Experts of a small language model: 6734 steps.
Below are experts of layer 3 (counted from 0) of a mixture-of-experts language model. Rows are named gate (a neuron's input weights, with its number), up (a neuron's input weights, with its number) and show model dimensions 128-255. Each number is 500 + 40 x the weight over its row's rms, rounded and kept within 0 to 999. Numbers have three digits each.
Before each expert's rows: "mostly gets" lists some tokens that are sent to it at least half of the time. This comes from a sample of Wikipedia text that the model never trained on.

# expert 36
mostly gets: " 35", " 34", " 38", " 32", " 33", " 49"
gate1:503536473545500577520537542491502548473509537594463557480486483555452468481482505468490492491481568489518419577477509500513504471512543467507468480458517428507513497551455508538468519482509566562541476494428543534567474565495573483539505465510537465531465526529526506525418499493486474496489468502528551481530589538503470564488447545496520436527434523533457550495541534489502506537475
up1:517511461508534564533543491423481555445534556546497556473546462550500514528445466409541458504494528441474449540465517510520531471485559496494496481467509410497532582516477472528525519486528502489493511516451486537491434508438581522506517477500570482605506540577501514503529500460497447521509507504467535506530557505460496550514445520566555470533440469552483518533524545471461508479454
gate2:507476501557547486518520510491541514517529448477506514492469423548548537458511465468551533461491460430531467546485575512489477520546544464458458493471439470431527460525509486506528473576406480515490547432591507425455499478519520524485675421491475477489497539538470509572573476526504492493539534519466470474499445559477505492504532448519470489538470516491529529449535474573512465507523
up2:492459475531608471551485458536492535509507450539506505468502449486590477503513444480506483438502442473474556503509487490514501551527556479480431530447465486525533457531489511512485416555436510510534479444568502453465515536506485534540612418427442509493550454568502545532497513487577497499520538577464514390542515542502509564520574504522451484537427596488509490503518511517529405495500
gate3:445546479495499503505577547503506504512508483487518543551497533505475510520516485458474537437519436524419531517561447475517510455509555434521543551557499445441535506520444514529539451517459444457477487453482470568457507593489537387520513452497541467496450478484492517463536581543578481538475481567582526437515547541569494467499512485487513513524530523487487478522503490555516534506442
up3:442529498508508470559555539534528504496536496461512520515512483456461473533529419502528524480486468461408560557632417456531493500507536449526513556592511476454521496497491560516508470488441444482512513470476434496443530539478539390490502466535559533486485490483504565451578536531581519529524484501579464494514536558538487460490532501517471513537535545505507459459484499536503538484478
gate4:441510478567488454518499568471488428520483506503513490479472510474500480534514513472491503465575483496524454493564482484521515463525461494530528558424480460495450578458510498530489514522559419540527483564557601530478526441474544500559518517527483498499469519480473468467409477479490488496516474498529469475476574440459515423471530479474528516506508513553467467517451438510474562496432
up4:440485481525472512554529520451498422472517506487498513544445532500482488522519510474503511448518509457461446464531482428545519512494415528551558580478522460520491596468460521521495491524579392559526429575503549587517537503487501510546544481501516534543487464518482478493500474474479499493480478494490506507473535449467535425465532459498553500472540482495525473522448464510493587472465
gate5:528530492446479548455522503503497402497429485498542567597485466528532577507472497523482522563473482519483577478483562521485468509538541461434560461463491489456505489477510500479391473433485487556554514474518499494472490513498496489518530527484487520505493517462539490493466504512584513504509445543504524442588537503547519466487496441481514483479466505454524537531576399469478504500393
up5:484547484500535508410565466462527414502431512546497503580516442573538520522470489526466524535488434483491542475481553516467530514550545463408547480437474508460500470487498486505418493473459492519548508493485485528454495549458509509528512539464504485502506562459565506524444496463593593534485452543462495390484528541576510501481485468480508460498448484454520519549566414498471533541397
gate6:448530488465506506510527516552459396517527404464550494531458494484474496476521496504550490462525462475422462475498475583540476477520594527487475504547414490461557404455451486461442542500448484504472464531451499503484527513505387499524571518522537522464528460449580531474506502528470450533480497467462394456488504453511548482492465415481531512504522561475492514534466439496505524455546
up6:442516507485507501466514485552497349489453485476510504508493514571528501530480520511537512407526481452393442444491476603530467502509581530458479496551411496444551435446489516466459521487513482498457476512515483449479537463504438507535530504503501473473582526431621489487502495508451459513467555505454413453469456468507543446505468368480539530485502530552495506508509422453531538428520
gate7:545451454418512474556547482477668504525492479505554609385464468459461506541467475420426459505569475463505577551487525524452520509547501473534529483464476485534513556475476463496536452528574490512578472508514489483517475532482430566451564522446501453411525457457541542540501559509511516448513433515502528460474529495494546496531472543508531456470486533532502514448554565564509490491444
up7:526500510491420514560523458524629481458464561468538474405528480489513467560439498497498423478576479492525540553517497533484522511492445478500518477515499490495502516446503469493581477496478531507547538497518544509498493533474440550430471457428530471421490469438508575557496571510505558443527411561530471469453489510427485474562439545504515504504468545496537467452518529434538506524481
gate8:437495479431546555419523459512582472452509497515445602490586515578549498508511508438479508447450463518486448418515456471514470494501487489522457549490527491443448557529433439498466527515449525502542505518554559470510540481525490523530450507461486502484575500476487475451489522512558500539509542518530477475506487496549455525524480522440483537518561507479450515548521452441563451453468
up8:464534501434543556486535444519569434493582446496479529463550551569556489502560510392476493462440526512472512402516465464530527519504482506559476554499556493423491546471458461528462465505447482516521527513525499476461579460525538514487482535430531517476558505491480460530486514495582508498469534460464505484504484469522477527536445521445516508508520512418484508504490466465524506449506

# expert 15
mostly gets: " New", " based", "’", " JPL", " Released", "New"
gate1:458528494416507390497444475492555517510450524567503542543513486423506462515489561436504489458586501509565393510554530498450529456524374520499541486506508483524487542507559538506569516442554476530443502528549453489443514513521492546514564475432486472551446538462492533550529493533565457493505476551463437433589462460525492486524433522484464461493518527526453490581553510481517470471558
up1:458519496513503459518521477531574500516508479541488511534482472459523483461507502454505494463535519446545441535534497515474504562508432546496477536544499493508407457509537541531514507397554479518437499566573451439463514449523542557527549492478471556512489490460480546470461507504505457498446487462491469406553456469537454530536434510505496468549477490556386450584498529457497457538574
gate2:429491497569501453501496516463415562480506529542540497452482514523499519524540567422529579478543460504472511482552468567448511515514531441447492541398424534500534545540552495522533553507495527531481536480475533531450482458511558477519493425552477483528499488505547514465590543524487500509507492509553493538466432446510488506485484442466542529397512522439504523471540518483571545482414
up2:514482493568520486496557552425518549484478481540510497498489500516549534521568516437541535509557502467506491496531513569472480538534525453431541539441471543489486529529547522538477534461510480540396535482493570492430516480497506521533513434488458533532545524489565540452549533569429466491521471481547440516447538454504465476532484468507523552394471505471477503454534474562517494473413
gate3:528508521495485580484507455482488534522514530497482485498530432463484571514551540480503497459526508615441573596561553434525543482510460545509483575523543483477490428509511499600494485488506503514438461473487619538454501511479460460486497522497493480458525485518510539474544517430379599477486471495533481483456485560520509417507509540499525514501480529553537526443536510506471484486378
up3:493453555557512576495508492488495519534540533452531474486535467521515510569513545482505448434599514555511483531514557488481540505448489563506521544498539454507473482535528520553483495479467493533361516545476523542544552506472463514497489503488515507544530454538424531503513517477397538499485433528413444501477524512481559378535491485547557555554467549524528494542565476569493484486484
gate4:502510475441461573556497458460487512492537564515504494589560463516417493514495528532538448478512499484493567494481521481560531483471473487489505463489535535480465531507516510522495548497450522408559486533476534517470504473516425457552485462471490501553560473516507434469514501524510622440441493461430510538453461477589500514533520534519478519426421532496487508524558487466496466540513
up4:522475526504470546506491468425512529513470545475545524599514539523409471499485460551493483474493515494461578462512540459510548543510470436476501477467573516566471519531568469524520523490491523544556439471447471486422517498536441510567427474492480528551503438506479485489488498569485537376479504469446502468446470434580510498499484550505426543457473526519484462524564498511506461566539
gate5:584488509546444431508516562434512504478523543494486485534537457468444449505514479578454470502593555519528521404460506512506513477497419467559501446480459515448527556540585492476538466510435516475517528479521534502450508506541418522546495458488503499415490482511539441543494446421494592486561475464532509518534513474497478501531501407467488490474507482484504536552485392581469473449518
up5:607511521479505488461504590526526435493499554436491507524529418448453464478483483554442519514562554530483530475490489523513519495513451483522524439475455500495541587506547498447488449477470554472541507492544552437435423492500428496510504505499486472430485433517557485559495478476521586440524488415464480514510537457498456480578483430523477463503496491493517503558508425587466504478469
gate6:544512482548499481574499573503500533482473472547444514515531550530477470546519471445488456491516477461507497565456510447529470498521582449441559447500510524475471522462527458476518498490455472484541553489567527504547514527539438522465423487528560513508537465595487559527470475500447477482502473522468482598454475458577587495449378436525480489508534507482476383510534465504538548535497
up6:481461531520519454551496515552475566475468462530462508505532565534546441526502522500463454521493465463500465489468498437566487508512574489485511421523544533497491529452557440467540543493393482499570596482581494474553486490537445563475470473472557545533557510577502553577467476491504523528490476529496495564467449452586523443482442490483463474491516503474451430487497456450581570518543
gate7:493477505529558466512462586498435518536560499546463555487513436476509526512499522470588459428520457496558511466507481455536557420486529498430591516396527489516537458557459496504468484514492485458413491496516519461497491568456521546550486488484500464473475526494547418568537495517464497574483428428437472548441509484495521455511514473511528500480430519520432500498532493479547518534495
up7:493486507505565553489519551490443524472548455549473596456513466504498503500470558449591459462483474469518521478555489464545538467458541528443557520448510490513551488537464483469520480515525493476481504483533504460453465557460548561493474418444482468503450494545515445557551589529480466540491459428490448482488491469503547493494472472515511485478467421520407465500531511487515531540531
gate8:468520479531510535497586501473565432481421431546470444523512454431510505440419517510402526547502488514512490556436520585498587492499498451543573483541454469456471559462515493510468568548535492479458530499465415522548585477507577461478469535396449503603459427504493441535537474524530480545540623495558502559483496530533645500529497540503385534463548523566521522498520565521508488462496
up8:490539500532549564509592467501590446485455458512498414514537428476508469498440542526417520521481489470481472537460543514520590492498503460544526495514458509487463552489494481542529559547472481504469503418489440508514536501511546459458478488433476509604502427514469468559532489507540547527519592460524553567524453514510550486502495530516410504475554480526543532513502501530472505486473

# expert 31
mostly gets: " the", " his", "The", " its", " their", " The"
gate2:517503521567479490500520445504518510481437536558494490536456489531469543507461528464493477499475546533549512522400448486542426524465464505474541440573473449393530498506529502451423513498502480544518493533463523535471484521514450515502506480446468468439497456505571473452503487545490413549476532557522537509459517451471471509493548557469529490515487549462516466489523499476524510479465
up2:500525522553513514544499465447509500474492540558472495538467483543492522509482558468514462506485592514550479462449480521541444492444517529419551488557492430401554458534510490463439503485493446532458481544448458534491519512478492484468497509440462503435508456514571468541540500560530412588472534532546511514486489462473457466512543548505548505529534590465485479437505489526504518516522
gate3:510491483421481475470530553536527440507510473561501525480508495549452501517544503556442519490452417445516481409497539547450509475454556493543514527514526449434498578488479465543494481544493453449570537446491513475534554554487538455518413482462477516536492547549541388589502453586579542522493485529513473439569450582498473512517490493494525424498445502480455549561510502565551485468505
up3:472483504468519497465494539577497420525483497491487547459515522551453546488556532606423477471450487446547434436501522525425504525453552499518501512489435458424500599453510431534522522535461455463592516457494549462509558570459525506481477468425463506508534547525491399526480481583567518553444531521548502467535459555526451515496495493444525479506434469486423547536498528517557467491549
gate4:486464468480468476475522516461417520528495540542513491542524414495494560470488542457500510492523453494514414517498451506473539456507487522500495521477496520464492552499467473504504556544532490494471473529436490544560462484527544442517547510447435494494525451474456496457478479503498505523470456514518519487516533504509552565510521510423547449452494486526391521547502522516476469517584
up4:530484459494493494466489541547399486516482553492504450497519427457446492481476546457527590524502486526482502500565467528443494523528526527515497472473457542518536464474520447437556543544544527478506444505512486541539486468553575491513477474484449546452500449424469473433517497407477524443443511491504485492518572459514565500497492537428524477480481530524420426555513532524503517524586
gate5:452518482590448531551604473513564486518495520501522486565470458535565492503538512500513530495433441505504470485543541551490472464495544498537438509528452456542528518513531546550474567478517429453490497553525454542515485496547570464500518480536535510543490482473436544400551462522570514473425534517491448430443474539512466441467531525486442494535515486489433516448535461523490529509595
up5:519553522583510568529592489517517502501537482539531507538493389552575464491527497551495524530464457432524428482546488503511483469528494481542488545578485505567524476467505535545533549493513448482457460584500488572507517550523562509499519450530518461545480454507415543425531432539541503507419562502528476403485493537514494458414511567463470508532491497496406554466531456478496529552555
gate6:539474476512476496576516457508515481523514426501473540548548539532469502480500492571477490426512497568510531516478516452500437537520482459570469500504568484491490447556499503434476496538498492520450476536499481563491572515495440439577503525527513486470511514577563523468422513470466459476520460515569552503559458483440538548533528495464512489522474513535507502490466536467469530528480
up6:496495507511496477529493494513489513478516447485519521570558535495514510481465473494476553449537480536529466500504515468489461538499523453561468501571546432515446475579496532541485497523539513471508508568481516514508592520495431482579568523531523497521479509516519537428442504507487439411485432606565516484533450502457551515482538488460506464532472607532497532565498548514497478550554
gate7:531585502415499439473544466461532504508493585503500463496460588426465498564467528586554446485488512467503608587486477525444562516488512475458498508471478485572577532527547486495476507529462462529569561517531534435573497475465533491527534475520493444544494468458520477454572537469424444525447474499413549509450455543489531527485474482572585495474507563445471477463484554480466431544488
up7:494559481463481456481534461470503503508537587544494451540495491444456508593468534524477453470417489456524578553541469528470513539458519547489469471499459529552554529470492485466474491521509492576573588536519499415523469497444528504502498538519517492505500506428448444462554504515487444473433482518448524564409466556454544511480485513530605512503482571454503502503463578482465519553512
gate8:457517482562466536464477470472541518556483531446477514561484467517512516477494495447504422504372525490401495409405512546529543520442455505483488510403401529532513554503510511526514475509541439556459533423514483445485457513502501522517509487460516488510591468463507497474500366500547502467484555479463415524515406474557521453553511462562530540519517485509567513512593443478537526517514
up8:451546477512459502460451520485536595526486502525493508496465497538450509487536490481487460489455586514437527499437535585533533523468502536489476522405431510494578506522477459496489476483582475502424523413523489493562493500491479536498524494536514481523559470493468500457536423458561442450448604504504402552506503480510508447496534462501526520523461547504545447571530519472527510503407
gate9:515458514544452506453486540469511519573528495554532494457437565511454528528438528534479501523539464513529494516475441512485481496453527495580538505444468478513458518500480513532488573477524521541472469433463501558475542457519522513479537495529495528502420471492490469507519518442467513498444533523546478511585473462476522555485495529480410522563512443503520496512573533540499455480546
up9:532476526558469487492528563510473499510479440475538496447420517519525519519426521532496507533578459502484520540481481562524499533425557527528546513450512464513451549467518478503539584493527558511429502460489480533460507500539461510529495513486467508558429477550484464507506563460508581497513496561545556543612484487495485575443430545496451487549524433490554498545615580516493483485511

# expert 33
mostly gets: "ley", " Thompson", "ford", " Smith", "kel", "augh"
gate2:512466468443518519489510498504467503504479534505511572496517531565522512501509536560563504541493462502522514545502448526475518400504509456427497532568476459542492475476520516535465540464545508470483498467486445569516491505480503419511513521450481526460536466539499518537488533485534498517454468476530521421502487530507513469510491450492543478530465479470443518527558487502502456435441
up2:496433481443537486488527496504500501539590540562514565501468425553495516459542499509491455539473519515604469478499453530470481425528443454476485534511505484525482431487523521482534545467581478422499476517457475506485461466479547463521488506456492467497553495591578495554424560462532541488446485543539545425469482471519513412485538438501468391531474489413448457517517506466500532493529
gate3:564479547512454518485564469490497500522549515512562545501545470482464492517565455528450471522494568481515472496525439474528489499547528455516505454511509506530492519493523464561502482451551494487522530556467538529494452525479461473483401522548468492468562474499494541581397485475538455513424506522526439492459473492516507536460458459480512409467477446441640549484522611524499491508503
up3:529497493480486441509493476498517497548566518508549539456535501443493491523528485460453509582484522477525494463516464426539478480548507426528494517485470517545579553539564435580490514447523527478520496549523536530485439529481433438468473471562512519489577499499472524544421529496523504506439488517492445468516517440499504518445475472479504453498482433469642509410482553450499474498511
gate4:502553492499571507524482445448591509454521503478491635409564544557515506460515482541570482523557439479519535455539456571470489552516433539459495447444548469479429483492446441549501483485496572566558539469467489508493436534498475524462542513477495460528509516491520501497449427494489543462487469497498442522452552502529507506471456449506521548538509532481474553434459563517533492504487
up4:551592534485607455519445455422572506451559511525457568399475506551533472454545458531601498534557524473498533501486506578443453476454438481441511531532556451445461547518460484515536474497503489524553538455488542479501437537503490529486552553460474513470529548532511464542481408461472527468504466492510489467455528430518493523513462466498529562527456538497503581442471519464559490574423
gate5:488475541553510440536505555492516513535517505473454494495462489493441474514508519531515522526460496554526510538528591578464479541522547466465576530520528522594459548487467522543587437470554458546527507538538465429512487510545518403475486437465517459483464458444492548553459555474438422482509488519540498536557443455472510570456433531442473533486536479488504550523499513425506449504469
up5:480544489494520499536535547544554539576525427488478505522492499537499508498528511500468501544538445563556543478561573504416499560539585488455542505518503509591461529513459512472547462482514451511460544567544510424501514512567461474478457443417520448505440530491525524583451515507446489439508490483493501478555431562453497612481472464485393523490505482525547529485514453431450541547437
gate6:519503510472473484537513550547601519532488541575464531397468452451500504484465403524421465410554542460540504518532517509507574503455476461517534559540519450522507504528522482567463502425421409468498537559505521524476481398571589455493502491491499509494489494525503524440489493381513561455525469524512471481462505492448436462494484450525458580454407477537515556466532523461513438455446
up6:390510541470515508481537497510537491546423531536449545481439452433523535525496419488500503413497514442531488494549496521484518502427427480502496565469515460522487455501502526538537548493446464481480538489490574465492535477526616508555491508529528458530464472537456515428456513452466590445514509534508537494447536418519422455472461491486504580427434473485512462455524511459463477533483
gate7:503561557504483577505479581417450529533539488550522503547484428561501534466484484520513493520500469497566474528445544478465461557507443490526524557534472491502420501531519449510519530500447531564475505522503541510499504525525499496524426529454476400479534575454451545475514484398550536521515469516495523539478549472490489472476566541497561477505494478508532520491442520462467547474453
up7:545545542502501545516504575405469523494508553545511513519487429536457551472460497476522482502494453465562478523445559481499440568538457464515521561512468495530438499532529423470519540522512497543437545473494524495496490476587516429513460593478487435490551567445475553450468540448512520534514478491506512492505523459472494477465529568470499464503482481487557541500409533409465560485428
gate8:542479519501561609518467469395499483511495557483473499471462505491486517454500458469591442494494469529479526507525505476520493529447539457478517490546498513432530464561511527504503465530511500563444505431481473489500508457509550578456481567535478581521444545450470537496479491515500495515516570515497429545469496472572515496479570488491505502439464468465530584471482472457531454464438
up8:525512528466575568488496474442440493456498473443457574504474486502503499426465441517520432450562489505502464548547506446527479472456522455524513484558515592473498449576487468487415430463544496567456542437487454458492509471520600474441486443429499542483531574497522543512434521479506544525498544572523406521552482555547488484491527455467475500480482436530447564475477485486534531506523
gate9:497472491416514424471536488490575514537467491550485521430507514523510467475492497470536474456559499489573556578533474475432500457469438486519498564474510555410422479534525496529471578521538491517533481523533475454472497474491566451513459467483577488498542520633499584501507517523438424497478538430490482552494541583501476502458534489512443538454512444550559507498405543547505481490416
up9:493496489478481442480571475474523519494522509577466541451507466539513480473529451475497504513564426491513573584481515539465528513478462438447494544495466515545424485546531509529512544525545480518444504552566514484433522456532583460542443393518570469488504512610481580471534561506485435543437517435493442536439516524491501524453502477498420560426532572583518537459457539514444470487488

# expert 32
mostly gets: " two", " three", " with", " some", " a", " four"
gate1:491581496509545507460505467455517506542388502530477515500520559526498518474463523504499448488508476569542491508496459426527485512506524519452519446529448520501453441551499547555516489489500445509513532536491511487469452499468430505515425402488429455490517478480546532501486439475475402495522495426457513532496431514469569517502499497480537529547503537541493451556563474496518489524488
up1:493581507542531497427495493491511540523421490494491491506498557572477520510465463477463471485480412613534519541505495453555493508515512495457488402518445548494450437522508517532470477522517465517524549525500514532449454503453412512486492428462481489504529522481534549531520426484457428462534534466464500493501414517531604503477518481502539490538503503556479476494549528472508501476467
gate2:453486523536441508463447522493475510598456500440444486570459530481463503529490506493532481517507449534439518476479557510490469568469448486558531477511454526504482498476513467537421557548467499451536547546532523509499487430514528502488482528512508520525536488544473454538490527483467495426485519518503463379421463571506439460495529490438571474556422457489514492469521526476506557524545
up2:442484512554456475487518497526467559502452484488459520494548585456495479510492491469520456506519495455451464506484483555455532488462415487572507468494488506477483483520505483548472545543461517499466492496525491469497505432514474554489469575467518483506543478580444467546462516499534514480559508504544415450455458583550452465516515478441575484539451457461495491468475532506505502487503
gate3:525552491451510413444477460419520495545551476514528508496499507483530542550494544424434465493428543484508465488547590523544518458515462499509494522513480521541545556506442498604536519430444473511605548476471527535543498463496519544477526539470522499523472510555403572466552520497501507528551579528499425447443430474507464516466404541537516489496429516544511540450473480479489530517457
up3:503546442465530397438472499511482476544470515468511493510489534492482493525512546460432489519501528545482477475602539467505525529454422488500480543548484535522530516511470493564526513479447502486574500519500565503532528515497515541514485510518550511478490447558415558436532486514474497477548566524463435452514412490520457516471438541532543493518465502544441518395469455482459514500447
gate4:479470514480541488430526518424465505538593473637509573508558524413524489520500459537464476533527469456485600445482486455548493466524489539531484502492465503521483501526484521475543526535509519531531539570546478498498529514527503507501481495527521497597556571492510492464524454429543525538509487505514528501532466491441542469569524495554428519476458482548490505442458476492560493523534
up4:506541524487526520510532493443485510496593502586494541445556520467502513526481498456434473496571495479503573423508559476555493453542510563474502505514492507482490463518495541471533541518474516530606538578552438511439518488487518493513467465497469482574497554508449452522490466485523531479513504501523581478553421546468515465506527500488435517439492477548562521432526470494596526507555
gate5:458441497541544510537484511461546469476411505561549525479467544410440451534607398534473476535482505492509530449479411455460542512538567459563503479526489529484452471514586462478498526608533445474468517490476510534410532496495541474486480436539487521513544439481517522406504462487493488546446521525486494476502487513525490466493491531510534504553424464452499423565476484496533536447602
up5:479502489580455538522469502458578518499502524546467498486521499443441449518587417507524508482454495475537538422495425506422540497570486459517517505540511549520488524510530486473476520554522482469517524500494477530450524477470557481500507538548477517558474486484460511492430442436514487552482560507453517452486488470512504442505496543535501481556433466450506471547462440551486539487610
gate6:583433481499526572480490448550539536455522442493535481527523466551470486519479476479465513485556522523469513478530547457495499530458471562510447451426475519454533487490491523511542407482481561528544426397542486478529459525489462542575509544569440498571494521531490485513529478523439520543529447422523484450597475445573411438504424458481458418493499489535542497466507404527470503453469
up6:540434511510479579484507421525537593434483512446538486539501432537533466456472526534450470504464503523535472509431509475509471534488499553528437460397469463436519535490480506500477494529512559477541459472534459477519481538545412558554541565510421495553477548505503482494523488540447492566524502434561480510576449423538464449486432485416459458470489468567496506445541485502465517471485
gate7:575433476537569466553515469482588521532468541577460556512561495470511508530488490454439483529537504463451452474458512525516508482535472480498469472544496513470491447521557464449517488499520522516497487497497518541531468530508499476504494551566447498481515515538573477441463488514484480499519470496520479570579482459494500539541463501487519484480543455507546495514502507525445498531503
up7:554470485516527431558529492477532479528459516527480561494550512467497571502527504432482430528564498478472428494476513489471517479498532543502462489544442533451508474494528452489543502510522524526540487526565509515501494477490484473490511541541449477463513472505532456442464503520454451476484501496470493555614524497425455561549507531498543504530560479492488432498479602520467522538455
gate8:561458544521528485540501425514512489465516479478475506560535552444543501485524503466463481491510393519593523540528489425502522487519535521497487457510484434483481488542491535508492472457527452485515465528511540496493489454503567601579488495482504500480505417480534519519464534480551458509522480554565609564544474455493515425492480438513478488531499549514479517449484508457503451443434
up8:524506525501531480524479457525530515419483479511462527556479543470556468476501497458448476482548440543588495524520488440542537495527571516516469449539476457538502481548482503511472463455491491535541493552498565517501497492499557547559530519464508496514490408476462543458469494501554483540555496549517596554536411508543540455467475452523497496541521503520491505477467534480483498472420

# expert 39
mostly gets: "ville", "ium", "idae", "berg", "burg", "wood"
gate2:555506401572451494502579556499523508507503457513499517454474550538468496442507507481574518538483538492465582484523502505483591538513532469494482448507504484473512460405503525495545459449416422519505502522488457533537561586501538558443542602479481509506483569497519478442514504482503540470483530496449516380451512492532585558536518567483517507440460521509540574474568497474453427607541
up2:528505454573432511486580547480533507513437496484526445452481491523489526494518438446518488536489506478497516563527456529487583483501570513456468458537528483400556486357519480489524469471450416492488528499453441542491485592494547549445552551438562545515481548496486477470502505440543497518515484473514520399522506508488606502592497520485522531431497558506518565489577508514443496568497
gate3:519520532513544513437523482442419534576467487481442486519616478517455514512536458508490448591507468471462548550545582512510465438497574457485506478444488485540538490502510427468485493496553443513579571549592469505575579523517499481530473513488398505570485394488544558469489509500503481549504516491459473540562455524477490473462485483569484475437429548481487459488451521454503476518439
up3:517469487593551467427542588418455523585454493466463509524573517496407507491495463504520473607559473469523543545538541540513464500517579475471489407468442526502582442522473474520471467469489467509540530537559457500548548532531465496581464507497483540446463402459480563511467524526502503544479547502494449579506464541484495521455495576527477423470430482505517493484482563467487503492460
gate4:519530492544457525573498495465469541472522437489519532600513470480499429449528517480440452504505480458471470528483551488553502437456480478540508548486471460519465482569497547462512539569527529518533490482564470493432502492458537487562511433483481496503552516537459473546448564514457473508566506499483455510473529454494514486520474571486556535522505540532514497488516515502514475476500
up4:484537538472473477532487509466448571493535462499491577567491498472541465481492480534459457521529525436487528504465558508507458456503525521514511522460478440456464482561507551431532496543550544512568503504530470443414499493472543468495556466509480461515556554631514500531475530470523516503506514467521541468471533487513432496512511549468498552499507520490491495478531518488534485465502
gate5:472499472538423520539469479481543538515491516556489491476522434548589546495510550462595491447468470497420536589477522529571558535568534456503552492575487522535543507503546519545518547509466586466544456492529504507517507571568427453499486414425514448505518467457526527526520518510510478544504451436501495470515513480430545479464574503549483469523488531440617463508543504458489543465537
up5:470503496520492536534511482476478527504454547496507510478532400534558476502504477478585481496445483456454551589450488566585512557498522474503519508509466487577521474472565502526542540546459539506507478447556503403534525575537462457517500434458496468508516467474518540508503503465553437525490452463461454439549527464432581541432460476498488522505526492437602466529494490431512502500446
gate6:483482506522569515455568487499548484487568463515535525597474519514456599583540501558456432451475470469480465518501478531500565517486427526515549495561526451471493520532532454450541533484495512458459541539515464502465458484541539474490529489419452441510511543493505437464537518496566553429558436526515501475516488456597408560503457450476536528507496519468524543546584510510495490531427
up6:532456496502496529442543554472556513461517532507556532620468511502521540529555544556411472413509525479466452520520499532465519457471438574538572508503559479522517475511526452473488480445553568455495544516505454488483451483509534438514532510459462487488446561487567458480479523515538572480514439511503511481467478455574447547508495471439530494497442555474532533528598557479510524518435
gate7:464520441446453448595516385443565503453437518501439475482461425484483569490473458534506562498554519486470562502491504469526532517538509450498481531480473454552500392532533498511495482475482526559432485548463470531490502504489491519479462452486532538494471478553506527512530471493547500479439564519482473440439452586541552426467550445463522564561506491466463457460524478527530432498521
up7:503513482456494452552550404445534552474380485475432498503535538460518582440482511542509581502609538586499610548505501509507493536486503439457500512480452462554522406499501460504507439473467500540495432496484460457568552472513474565460449454564504503488469441500487471523534449489499502468517586499449455489511496505537525474502505469483488533566471531466461477453525465440531472528509
gate8:536485432566468520578456508460448506451515462476432565537503527524596489444501433539521484486498522480432496496446450452518512438487520503466505578490488501485478597514444485573465447458413461390562555508527605527462485532502432488471537512433535468457499531547482541503539507456591575455545502472432441514509595429492495480450554523484479458489461505503481546524502482521455599515436
up8:502506421531457554517423562448429516471474450511459486501502455485580523498502413503569487521495479502542446510482470478497514432488500531490473546512505512483518522520517516567498476483450456449507502440485549488429447550542465488495504493457516459485448544508540529543522523448587544449489496484393431538514512455458439498407550513508495486521428502474466527460504483524479555558435
gate9:477496550511529494540478429495451491501456482432473503512464503488532436507454525510510525490530506549489450546466425508495460523449487525488504489508537528461522495429517547523507524464476494525482482475453492463512545532532524565474561510473432520451432545514554529522515508483480470502555562497442502513569507416496520450549459509496486483587486466588554456503432446505534506567562
up9:534536495512527537472529441535511507470498523454491572493458461486494454530395545429454549503565532509479456483467460521524517533454550548430494463510517553491480540440546523491484503481469471554524481465463509456504516548484571594443510474435461485491474499473564532473489481500417438499504558500461450499542435390493572432535433509465577528532452447533564460494448503535430497532555